config.yaml
d_model: 160
experts_per_token: 8
init_std_o: 0.0
train_tokens: 352300000
Below are experts of layer 6 (counted from 0) of a mixture-of-experts language model. Rows are named router (the router's row for the expert) and show model dimensions 0-159. Each number is 128 + 24 x the weight over its row's rms, rounded and kept within 0 to 255. Numbers have three digits each.
After each expert's rows: "mostly gets" lists some tokens that are sent to it at least half of the time; "comes after" lists some tokens at least twice as common just before its tokens as in all text. This comes from a sample of Wikipedia text that the model never trained on. Tokens count by the router's weight.

# expert 81
router:092151084101099146105136124107153177132128102107155110113082166115096140147088148139165102093127110143156132166080141097106155154146144126146118099130145166126097114131132143124106142132118101168110128106145138115136135175089132132148164108189122145115112168158158121129126120156116170133133126123088080141111124135149118130129154157165150122118106159164132138074165111098152150120144147152094140126155117156134127094145138158141075109110111167116104112158128141120145096124097156
mostly gets: "°N", " •", " fem", " sq", " ±", " MPC"
comes after: " ", ".", " |", " |\n", "%", " ("

# expert 9
router:109109104110119171111166134114122166111171153101164107162112138147117100126119116141138124108157068115169101186101119093143148173143161126126156093134140149109144139146149148133103104137136099109084130104113126100105144155154154123146137112154128121133151108116095158123139113121158142097147083093089082102113150137162107088128115137160122086087097162108145142110137106131116088119145119096146117166129137144130147116080105167131147106104114117101098114151142128100153130149146170
mostly gets: " acc", " dis", ".", " +", " ±", " −"
comes after: " |", ";", "7", "1", "6", "2"

# expert 14
router:102097132127107140148112154122091141135147158118145113105094155162110149149113107123148132118089095104143136094153138184162145138139106094139127104124120151102090135152100129103134116095136123118120144109115101145110175096096149107129125110120079139149105156131080102150100127119117124105153139112102096159142069151121137079158141115136121096099167099174135097138102160111137138131114101101114145117140144135080111118184113144098163112133159106111137100175112149156161085111139162
mostly gets: " f", " h", " b", " un", " t", " re"
comes after: " the", " a", " and", " to", " of", " was"

# expert 125
router:126153146112127143090111114112140156151153136131142134166137155145108124107114119128151134156160085103159135114119083146149111161136124158097134125101152135137112092091150079180097177127140122159112134122115130130110138122101132100129147084132130091162136103123174141170119173136113110118108156120152154100180108092125109108146147099138128086117121101142149119176115113120106151128138155096079082146152129126096116180150112124151115137165080117119172121119156149125118157172157141
mostly gets: "ñ", "ía", "ão", " la", "ctor", "ç"
comes after: "o", "u", "a", "i", " de", "é"

# expert 73
router:165149159141109142130156097124149127130134138092129095135141122106149115127114161154139137116159167134139120126066170143171105143127147167138129109078110165095142101163100165100116142103109139112134090132151123112130169090082147148122168106134123098139117152127157119134151133121129163132126111123164112123163103110145129113113154122193116122146084127133140133105142124184166134149174110165083138111109151112110112099100101149120135156105161159130125162095155131104114152115121078
mostly gets: "10", "11", "19", "12", "15", "14"
comes after: " ", ".", "–", " S", " (", "S"

# expert 111
router:094122113116116184109149097151137156121130132148117118113161116161121135157107134142132107140123092109139116146129149114111153109103123096180131091090190161092115100127162126134163112143131140088079134121117163105138122129080148141147152156138137199181132126130106142115162100112101135103130131154133145108162119130091137147132114119118142116135162153112094125118104147124155075161146143138115106150174144117095138146090116164112111142129108128140150104101145087138132153183125082
mostly gets: "199", "202", "198", "200", "201", "195"
comes after: " ", " (", " M", " K", " of", " m"

# expert 66
router:097118137080115130141113171180109124179107166141131132113120132131093113174136147108118114139120150093141150116128124160125147152142131125153117077137105136090125130143104113101165079102173168128131144141138112148129167138104156094144117134158142098167138165132102061123148102101143123112104128145154117138154094120060140111122135149124104127125188143156097119096147120149109105123111167122106131092172118132097080153082131106124162132124156149119125112116125114124148114143145151
mostly gets: " th", " k", " re", " pre", " g", " Se"
comes after: " the", " a", " of", "-", " and", " P"

# expert 98
router:126126177144148164113099105134124179170159160128130110141165107124088103156109136147136106126113138115107135106130149138105171178130141103136092138092129124098143107138140163103090156131149134101143115141121118142110136114089126135096176109153124111122152122111129097133102103179121123123163177149138104106132121155179110150100151147121116089101118131128116139139135142117191131157101140141137122168155106122119118058134062137134121104102165142142102138087123158168136113137149111
mostly gets: " in", " during", " out", " at", " off", " dep"
comes after: " ", " to", " N", " n", " an", " was"

# expert 52
router:100151132141150128177103139129182119130133085110133149116153079137105118170166110125112154130099146187141123154131164092085135110159156110149122112120122097169138099101077159116146092110107135102105165149128156164119146120104117148141157147128151101108149111157114141187107113126161114143090144122140134125079095139149095125124163116147124103151112133136152116136127172128124122139163141147166131139151164122112128133107097133096120079089141176111112123147124146134129089167141127
mostly gets: "201", "202", "V", "197", "194", "K"
comes after: " ", " (", " \"", ".\n\n", " in", "=="

# expert 119
router:097111149068141161139116137176103086191104140148155144128099107162122145126127134150155101102129113169124163103141125139111138140153128097169120092139104161096121105147148124122144091122144149145113115129134122160173140130129171109137097171131098093148128144146110099108114124109114114103129146136161112150163050096093139106123132142149115123120189108159095126143099148128093142102109133104062123116161128122095098161138145143152109121129136130107132114140129140112135095114163120
mostly gets: " Le", " Cl", " fl", " Tr", " Pr", " le"
comes after: " the", " of", "-", " |", ":", "."

# expert 115
router:108105177159133125132138171177097119151138152167147150102132133141093128125156113085144127137081142114081158095157140127106146108160110130080109144165098155109133091135102175081123114129150142118131156108113125110130183112134146110132091097122127088133139145143116130131118106113144153158100136085155147155128053098144099093104136158139103119122123129118125117117113161129112172130088125122141141105177166119090153131130124115125130096143160139117119161145113132133153142119180139
mostly gets: " sp", " o", " w", " Sp", " sett", " k"
comes after: " the", ",", " a", " \"", " (", " and"

# expert 21
router:153136114176121142131115102137178134095100127122119094116151125095119098107117102144105122106151125151127105086176095100124125103113113099145153113081150084123105130120127151134141126140129140092135112116131147112136157125125121153101092074128145105151131125105135095139153110114130115154139168123113109170154119109153152136134150121109125185108136112132097133178138152161150119155122157109123099137104094072139180084175082126105141142175141145131109121126092164157131150135095076
mostly gets: "mercial", " eight", " five", "11", "10", " six"
comes after: " ", " on", "–", "202", " January", " October"

# expert 100
router:127142145156119143158151156100154123146132131137094085150137120085096117109120062093124166071120088099097132081130113118136125103097086127125103146102123135155082124108132088166164136156156115107140162129149140156158113171091100120144127111107122100059154147115158128162166134154109116127162158148129108163119110115138137126135114141117131164158127115179131154121116143131145099144107156094113084151125079100151133148125114103137156121140107131150154114133127117152116151150134117
mostly gets: "hes", "erland", "pts", "icy", "os", "ows"
comes after: "ol", "om", "em", "el", "m", "ad"

# expert 10
router:149084118156137135170106168165147119147160104138093093114128134116121103082157124127109105122178149109128172108136117138128151154160119104116152114160102103142122158110129153138086123104170127115115137141146123110114076148138087173121118114101168169135128148081098140137140121122121141150140132165113116144170115100170120146102127160092158148126153106132104156136105142092154126155097136106108076152150132133070102156139167119113128153175104146157141172120113141146128110129123119
mostly gets: " a", "The", " an", " to", " would", " this"
comes after: ".", " of", " as", "ed", " on", " is"

# expert 16
router:091142114164106121131192140147131140127110118144106103161119142156150154148082130127138139113163142165142080142138111092120135117108158167117155140181143104133081166125161099090169139128138086108133080130164094129102135140125131141146081134146164108135149127161147143147145106087105135152117109176119130146143116099158129146167153124149130139119071139117124121086139086138120117134106094146128165077106179151144166156128100110112138151121107114149130132141115122128109129096148120
mostly gets: "ription", "attle", " village", "reek", "ronze", "ournament"
comes after: "0", " G", "1", " b", " g", " B"

# expert 49
router:099121111153133103151107085162155175146129124133127107116135116136095136110138141125118110122150116126117109110149110164130105085150146104125108149103165110124085097158161080121084119170158102149107146104098163099154145101122138150142092150133101099133131125109107162140093092121108138090140145128109097140165141106134111097136131090157154159122085130109179107133120161142096099106094124136156158152161140147081142116093108143126121126141100148113111163127160149170164082167127132
mostly gets: "==", " ", "===", " cap", " v", "===="
comes after: " |", "|", ";", ",", ".\n\n", ":"

# expert 19
router:099170117127169138120108134112130092141179129150126111129098126110159116140136106126119108143160074168147089098147134135126146138109119138142126098156115146140136157155124138155148095113110100133117138186158141135148154129134146139144174122125093098131126119121098120141121147142130172135167093105126153079085158100108102161180098151101127096113131092171129153130096093124163159125139123125122081182163095153137148142146125103133140143165149107129117086115129111143147085099094131
mostly gets: "-", "-l", "-t", "-b", "-S", "-A"
comes after: "\n", ")\n", ".\n", "y", "in", "==\n"

# expert 54
router:125151159114112128162164130161121162164141138164146122083135138102123085141093097140158125099108095120143167119134108074110150091160150128144096086130152147117149143143140096171130110124132117126172114123139167062092096125124137162156136103138131095126133142126126098154130128168104157102170117121123103169089144138162138130142107136093135152128104115130112137139118136167135136137151171140173128138113097114130130128102168112123141136135172143153097120168134118141154171140192141
mostly gets: "ter", " Mar", " Mon", " Mc", " King", " Don"
comes after: " |\n", " |", ")", "|", " on", "%"

# expert 44
router:126167119157100139121108101149108123144114109151136146080095133110099107111117109104106106140101163119090133104122149119162123104149158122088169143139128122133113130134153144092150092116083135139164141112133119124171113125141113131163164137114155090104117151134144077152109105146113160174113134154138101155092135126185176107158153115091137146148161099149102163112157168141152142125126137166159151157125092113123146143139127141123127147139133127072130144188100167129146092126145091
mostly gets: " sch", "with", "'s", "Th", "er's", "(s"
comes after: " ", " (", ")", "\"", " \"", "%"

# expert 75
router:096106099158100151128162144114160121137120171125103121102111126111117167125127164114118085143104101140130162151107165084137098170133183094150135130133099122148089105091113105122118118094117147136096147150120169079125085164125149160144131173089159117143164156108130082137116133119162153145138142138117148135150123105165110125117153131104134119106182138084074107143094131114129112141088091144131155133111134155109142123118164140111106098107097119142118126159115160090116141136102137
mostly gets: " the", " an", " a", " its", " his", " ·"
comes after: " of", " in", " |\n", " to", " |", " at"

# expert 122
router:123143141136126133096116093141130152159149130112155137158123132158154160117165174174146099181146110155128134146118151128112104155108145182102149088119138133115153144154158141102106142135125121151132086117099068089121131138141116125120150115153127134154115087154126151117096131094149143142116086121168127099127140179147094146106141107161118119133103185127138127098119100139123146088167129165108160097131174115075170118110138157129078129108141102107115155145126108107095132102107124
mostly gets: "°N", "–", " km", "″N", " ft", " kg"
comes after: "1", "0", "2", "4", "3", "6"

# expert 61
router:160146137160117120094201138091129081126139130142147135100123146123142118125076109124115143093117126144136116130120154115144107151118172116162141103149113146129131091135136107165117141111103115135102135077144153105114118116079134141110117072136175125145150169159168089127128132098097114138113109097112106138124109110124160110148108109104114137099107143107152151157120085125089166140120146121073094080141120121136111151122106132123158157166085171137084120133149173098131158119124129
mostly gets: "ederal", " large", " MPC", " ·", " low", "stitu"
comes after: " F", " f", "f", " on", "F", " c"

# expert 105
router:145159118102123143075098146129095129109118151134102147127150150131126127156140149120097097139140144084139154128088153140143143151114155111181125114167091136130116136105107127149097129145167129146158092143142104145159114128067107151124171148151115181121139110137100115117144125166139155144147108150158151090137143112105113129102138120130094141124144153130118139173142092119118140090063152149155089113077157149152124120115141126115092163121162123125151098095171082084117118135111155
mostly gets: " which", " who", " that", " This", " where", " well"
comes after: ",", " in", " N", " n", " and", " H"

# expert 43
router:137140103120131140106186150114170148134086103095119105094118137131146157128161151157118160114127135129156153124097163162164087132089111156150123140127111151083122097139106137117105112121083111105110091161123138094133144095096117124124167126126157111117126130130093103131146125137138142133098115149123123103149135133148122097084151132133120122140157102128157122125109160130108142130181084179105153109149167071093134136108065170104127150099154118119114158112159093138112143114091091
mostly gets: "200", "201", "199", "198", "197", "196"
comes after: " ", "–", " (", ".", " S", "S"

# expert 64
router:102143155093157117168079128196080136183141162169137164153096122110159151117152104113125111131140104094128114126151110139152128131151079108099130109137122147126145150127105132130146110126165151153134123136112141141151120129121142107168136112168069119154128158107088125116138130152151135129172139123145151154158087121100131116125121103102141125126175139173103112164147181175122138145118158148090107148173114135113122143134108106149122141118131135091153126132124113124116121149183177
mostly gets: " Ch", " Mar", " Ar", " ch", " Bar", " Pl"
comes after: " the", " The", "-", ":", " an", "'s"

# expert 32
router:087160146142114123156146101120094174137103142150160157116143154116154134141109100088102132147113174162120143141134109107130151163152135091150129108104146138107123163106141096072127120126105131137150130112088142081098125112121132140155113118143156137144151138105119134142136119108146161135082100120148117115102083100075104078068144122105135106108102108102152137141141121087127170134099102099118180097143158111160145107151102167132120162147112158091120159104110113107135121146113094
mostly gets: " =\n\n", " Preceded", "err", " Succeeded", " belie", " According"
comes after: " |", " K", " G", " a", "-", " ("

# expert 24
router:132144135077153137126161123146131140121153146163108139146080163155158106088129137163111126145138145123136100169099161127101142125123127139117123087179158136139105104102136100147100130147142129130144119120090094153131120099106157136145140129171147087144169131141117104119093135152159128160102085151103168118127112095111137087098130088139077065126100129078161089091159094094144129129160125118080147132156133137110164155118134150117121120126102163108106103157147138128117148125139118
mostly gets: " M", "RA", "NA", "CA", "V", "R"
comes after: " A", "A", " a", "E", " C", " I"

# expert 69
router:159140164144114135143072129124155167107129148132130135095150140119169113112126131160090132154155137147154097156103132109096103152118102117138074107123151098146109140104136119115124109093151110132129092133151077135114081139171135135165111097172135128173138134119172097119122118155150129156162106113129104109108083158107126111107133095113124112137106118159131101133180090136107136121082154107146140152117178141155162151142143139080139153132141128141114165110148119124177171150137153
mostly gets: "ird", "ng", " First", " Final", " Second", " During"
comes after: " O", " T", " C", " A", " Y", " a"

# expert 4
router:177104190130091109133171092117081112124144118116167144135112142134110121142129159146130128123118113108147154134157140179157125115142139134087139108136130113096115117136152125156144144154130110113151155132124145087115163108151127149136094126085122131124155125141118165107107142157169149086131115117137077151135136133134165114115146143114118112124146101155103121116083168120117124104138098156169125120145160155094135138173145173113123093086110141117202149157161156132121139153084083
mostly gets: " been", " was", " ext", ".\n", " adv", " became"
comes after: " |\n", ")", " was", ",", " and", " it"

# expert 22
router:128115198138116124170187161091095141154138148158155116132095097131121115142128113145142140107115101110141147157139156165144093109135129142091100075129117165143109103109124119130075151119111152111123126094128127076126150111124109126118101081142125099168160156115159101101144174128077123087077114112125128125131147114112109133101132165134142133115112147111168185159141120118164135137112143131113134122103159141111133168091112156103118101118115134130108117139112137174173121146120117
mostly gets: " ex", " dis", " inter", " pro", " Ex", " pre"
comes after: " |", " ", " F", " (", ";", " a"

# expert 26
router:100136141138130165123111092093159184121145181158108112162159146099124130103138102172143105142152081115148123117124092130178107148086102136127129095114121119122120136083162087154123201125149111146157076122152105139132114149117130095163134120158114107132158105136145182140124119173102113137133111137166142144156124125119123139127181101109135123129109164121153079160150121150148132113118155124106128135137120105115166152101126127125104126152110115128142140127158097162102177159143126
mostly gets: "ng", "ece", "x", "de", "pped", "gg"
comes after: "a", "i", " A", "o", " E", "e"

# expert 30
router:111107102136090103147096118131130111138143129129149126161113096165148175109105173151121148141122096158129151157085166145124094161106142186117133122115140089145135110145157128120086112096116097148155094103116064122126152156131137137101117144119144156116150130131149172094117114128124133132137080129143111142114114155137128132083137127141131106107082146103141130131142111140106108087117133145087189086123191122146171146104105154118099138108105111087117174140108130117102143143145160
mostly gets: "°N", " kg", " won", "rd", " fig", " championship"
comes after: "0", "1", "2", "3", "4", "6"

# expert 45
router:138120119185115174135140115117140097087128105103134157128094123135098122113143127111101166102083126124112151127151140128137098172119114145130178146155146135155113102144161158139143168131081110114151166101075082109129152109156138144144126087121149110175133097129155154146130117143137094089101111116160133132110120119131083114123149153122110114095160085088122176121085081174130122132129164110133145078131121162081109122155134157113105126128181123119137137133137112126120133126130107
mostly gets: "===\n\n", "==\n\n", "188", "196", " rem", "187"
comes after: " ", " was", " D", "–", " c", " had"

# expert 76
router:127142145073125137115118120144120188133138137168161130161104132148155165127126124149167102121153101131175094131150166144130083144156121103112136109135110167155097141144086102115112106120106107162116119143102074132131158093130142121133151121160122106137145139118126128149093107109149152105143100107108088184138114124054130115119113157163119101119123138112151140154141109096110147127116130159071167123159163112116155149157141126147116089148122133088100115112122150127135168131120176
mostly gets: " T", " Q", " t", " al", " con", " dis"
comes after: " the", "\n", " a", " |", ")\n", "-"

# expert 53
router:122072081127094110137108131122177126077130164146115144090106116126098102133139124120124108112105114118120097138162127125124133146138125101101126102097081158135130104157095088139101096109107119112128180106083105124126138133132157143162125131109167112110136155121068091124089131130146132116143107123090102153174152083149097100120167112109120114100110140118134117156103171176141101145076118128166122160145158141158140104143092130102116107143102134141107144108119094126145130162100128
mostly gets: " ", " $", "$", " ins", " dem", " ge"
comes after: " |", "|", ",", ";", " in", ":"

# expert 72
router:103147130086102145116129111109087108114152115105091112125110148107095152126088093104152140150121129116157123132114167087087122145118155160126129103074146122101115099104069133106129137129129150121142130123113113193152131122121121137118135131094103166168112140105079146151166133169135121166132137148133120121102091149086118165169143110093138148123156104141089135144134153140117112157115167179132139149151133153099108152107079153120112134136100131120128148137143129149177148149177166
mostly gets: " end", " support", "ain", " found", "eat", "tain"
comes after: " the", " to", " of", " in", " and", " a"

# expert 112
router:127111120156154179142150112151156103145122101115115118100153113186150136183094148157121115118081124142126119136141141113146085148102135116141132091150135113071199152171113148079136113122142157069148146119159148149133116126150121158116099119160173150154139121156146131128141100131104119140116140124158110101125137113127145129156134142130083147117088146114116130124137100129080083170104109109132148089166150115127132160104124119107159148129136118186154151171149149120124114120127135
mostly gets: " by", " With", " DF", "arent", " rock", "arri"
comes after: " T", " B", " t", " P", " m", " b"

# expert 79
router:113139150116109099111102121105098116106116086109103135177118146123166137095186136099143134165122096129152121148130118164158151122120110097117129170143117105161115132130114125098144105107152105150098085186126098155100145117116127160131142144115166112139111113129109194114121115103131139139120112125145129134101167124139125154144141070166106110112152117113141123118125138097126102118177114134100187150107136139162129085168112172118092130135083120106123138100101125128106131102090183
mostly gets: "′", " million", "000", ";\n", "illion", "–present"
comes after: "201", "200", "202", "\n", "199", "197"

# expert 39
router:149145142132143113125123120123149141085110097109113148177128111099121104115126116115141158105134123133149127140109134152134112100102113118148123148108149119158113093110097177157153127111094135142100110128104170106129184131085099160144137121128148102112113092143126139120162146175140112137121124164133145152183115133154127152076129106179097127104131158104115128099128131168120143133159133133097155171089163084144140081177089134113096155119103114087116092096127114152151154161088111
mostly gets: "200", "199", "197", "198", "196", "194"
comes after: " ", "201", "–", "200", "202", "199"

# expert 77
router:133157169117114124107132142112163164108150171125152172103135131111106092127128140139106166081122169087127108138131135127116103150122104174112102133160120131116164146149116156163105137116107129146151113091139145086119107137145161134138102093137165102143140146147138155101171118134121140129151114108150126098127127088079133129107092129145114141103126170104119112184146104163146133147154149119136082157082142149185164165139115130151118162131172127130108160145132151161163153121169150
mostly gets: " USA", " class", " +", " World", " England", " Win"
comes after: " L", " |", " N", " F", "L", " D"

# expert 90
router:103128116151132167142136113161185181100105138100117113103172128089151122154138124126127140086176102108141115116136136114141106130105127159135156100099080137079123131116088165165150126126121145104117092127097159085100170139096117137130144126134141095160146150106113107105129135137139151136126143135139158158132141108160124097130180126154094166142125160117135155124117141151169124168147086187082144138102131100132098117123073139113100141136146147115135123153129090153106152145117110
mostly gets: "17", "16", "18", "12", "25", "14"
comes after: " ", ".", "–", " (", " $", " +"

# expert 113
router:139148126127113147133166149155170117131118104110128096108156110165124142170111150118100110137096087111160129160137128119115097158102143164144132091094155144074140137145125131095145146125175157119140124119143107146105151078082126138132151113110103181152160119165128101107159109119139058160102097144129139123108101099103102141132146095126138135150115124140149082125146084142126121130107135147150142108131178144111098133101073137132155178144103156144156157106157142135141159134153146
mostly gets: " prov", " vis", "See", " conf", "arg", "reat"
comes after: " S", " s", " c", " C", " B", " T"

# expert 46
router:134128112114091132134121159093168134072128161128142135110147113121118131125108136135156151145104148152155132151112177117120107137106151103161177116120128103122121153127142133117155120130118137149097117088122169117108111163094164135164155124166154137147127137198140167100144108139107123149144128122138120087121139116102101158099104130138154135130152112078144140089154088094117132120166105159129147155072176160104139135135077131143096091100104179121107155114122117159147107157144158
mostly gets: "202", " km", " mi", " due", "%", "°E"
comes after: " ", "-", " (", " L", " N", " l"

# expert 117
router:116122137117147148111107130168144109170133117153154161105111113128103107096140154096139109143161115156105187114165101094105156159149111127132121148154107121121156085161094137150121117102157152157121138087132152162141129178116162119136134137125132084156107160140132111099148136146136150142115138147115126140164093109125108106134092185134123164110187154152087102108144103114105122126125149092089093162130125112075112169146142136140088100141131133103171080136131150106132108120142131
mostly gets: " H", " L", " B", " He", " O", " N"
comes after: ".", "-", " (", ":", " \"", " of"

# expert 60
router:125110098137122086096146133108173125137111120128159171086109124162140106138160126101130099085123112133142100088128123092136170108154085131111115126128109127135167160137084086136140094119092100130147130124117104163141155127123159124147133116120165088151144164136104146143149124135132138141105075102078123127152167099142109132142145117117185081113101104142137088149121138128153096111136133096172151164119124152122150111140111115144148135145153169111110120122130082101171121148072154
mostly gets: " ", "–", "/", " ind", "=", "−"
comes after: " |", "|", ";", ",", ":", " in"

# expert 13
router:099135177118133157131094167168126112186141126145143121100123127135126124123145115116136120094157155123142156112148136118105139126150086105100104112130153167133098135151104114141114118148142156117123128105150108148142093166180155112142113102089103100148110110132108098093119133144129096133120122102114115150171065112072102120093107150134118131127150146141131133141153117113092180105151175109090150145165151115074138158165124150183160128121145135109147112159111120133129087148149159
mostly gets: " S", " F", " W", " U", " Al", " T"
comes after: " |", "-", ".", " the", ":", " \""

# expert 123
router:134123138173139099131177165107110145150114141158158142152123097114128112083104142168132159118117162133140126137152141118125087092142141176090133113119151131149122187164144115112113109136109151152139123089085130113091121119174116137156106108136144151100108109159129165095148102104098149106083090109113108123113147172142128161084180114135108101124106147111122126073134145106095123130147144140079192119130121142123129095115157113093095113106127132127106143147102140145138121157137128
mostly gets: "″N", "″W", " Nominated", " won", " –;", " Label"
comes after: "0", "1", "2", " |\n", "3", ")"

# expert 68
router:109144150133139148122145107175127163151107114114142100111148090135119104087168147099135095122118131108137154142142146095111124124155100121099080165166149162138163123121139102121121083145130164132144160101087122143157097118123154132145092154148140095146148111134129105090124136130138148114093103162140069138151110135117101080097130127093134112119159095137143141108101146106149180134139156184153139078144179101100096155129141151144105130106126121108144152149146122131103082131163114
mostly gets: " Al", " Ad", " David", " Michael", " Jo", " Yes"
comes after: " |", ",", "|", ".", "-", " ("

# expert 8
router:141111141145114122154135110125087074173176097201124093099170113095123089138129104106144102113128141107129132142130106104125161101133131105155125156134090146102156114176103107122099103165117094111100108126125154122159161113112119151130124137107131098113131123166113099120168158097129147162119121120167118121118174114108118134150135138151143139138079118116112166122135100107129083110093125133111114119107100117159138136140165123137122172161093159146116156159141114163120103155102076
mostly gets: " and", " but", " &", " while", " or", " Se"
comes after: ",", "\n", ")\n", "k", "s", "M"

# expert 83
router:104137131161118143157134117134171133134122110133107136154145129105121100182077132123150121114142126151115074173144106104116115152144131125138088167133122122085138151123140072081144147113137112126138108114111102157137162158158106157113080146144140136161147097165129157120162101088133127127109127159135121121136107102129123137100131166133090132089073139113128122143128140153165099171109113109118128123136123087132174161128103120091181151163094137193147134123133145116083104112134131
mostly gets: "s", "ronze", "reek", "ersey", "ourn", "attle"
comes after: " B", " G", " K", " T", " b", "b"

# expert 84
router:145148088086161141117136119156125125137092178113144166146143113112153121101148160151136146158084115115115185144105104144098080126150144110145148124121136116129144105142091096171100115138149115134168085149149118099126112112101126119144170122104140119149132116116138081106105134097123133135087090157144162129102173130176158099156111122088107141096111172133114149126133167090141111121125145159146117155117177149166122131162171083146144142125115115132082130143116111139123141130144154
mostly gets: "'", " \"", "'s", "|", " '", " his"
comes after: " |\n", ".\n\n", " and", ")", ".", "\n"

# expert 92
router:143152154128131130108139098108091158125148076156097168155161077138159131103137163158138112156098121179132117151122152153135155161150178102133128181156164140148117114127144086088108120131118094158124094090083133112112125095144119116134111094150133143124143115172119185146110131157148127135097108154136115125120156147154154118111117077160139087099114132099132143116133145119128141081159152137109165142128174125117148113138147133103093124122106149089114103121137143099128114140125166
mostly gets: " kg", "–present", " cm", "areer", "wh", "omp"
comes after: "200", "201", "1", "3", "7", "0"

# expert 37
router:068155085134097115105080128110087133121128133105166104159119157124159152136101118133182092083145115116150163160132162172127081136143086115135114151134156134137095134152090105131159096090147105116122146160156142172118164100122144154132121127123132119098153153146137138100100095162109138107122153108089103137133146133113123128138139104140126169117117101133104118127103136100142086169141123113119121153138130117122107150172134160101112127123163131093098157178151111168106090123119143
mostly gets: "===", "′", "==", " under", " Ab", " ab"
comes after: "\n", ")\n", ":", ".\n\n", "-", ";"

# expert 28
router:116132141122110159171140151121115124138124152094132098113131161147125130181095136132150147094114149083133106112100131112111146137157134154128145124140117173119128119174073171159146134160170108111091114143147150144111131131109174135136150101144090111124142160141115068100128151105082189106116148139090134121112136157131113099144089151142132126128086136175114129104097119117136096123111101080112108115159123157114122107142120106156179128118134162166119086156152120150154109113141161
mostly gets: " dec", " par", " non", " high", " et", " Pop"
comes after: ",", " and", "um", "p", "w", " P"

# expert 5
router:087136128096105111161147166125110150129122179110109173132093104113145162156112153163140112159146142123138139160147179136079141080093138128119106115103121140087175134121109102139089125149154113094156132115119107148115126116142131130140169120116134151146142090103099074107111128131157105100153104156137151145128139092133146131124126117100133139106091099172150113191158139123155104105113109124146123143146142143118130127142145136142093161102121141148096150125141115055135148171101087
mostly gets: "=", " main", " took", " went", " take", " \""
comes after: " |\n", " the", "\n\n", " a", " for", " s"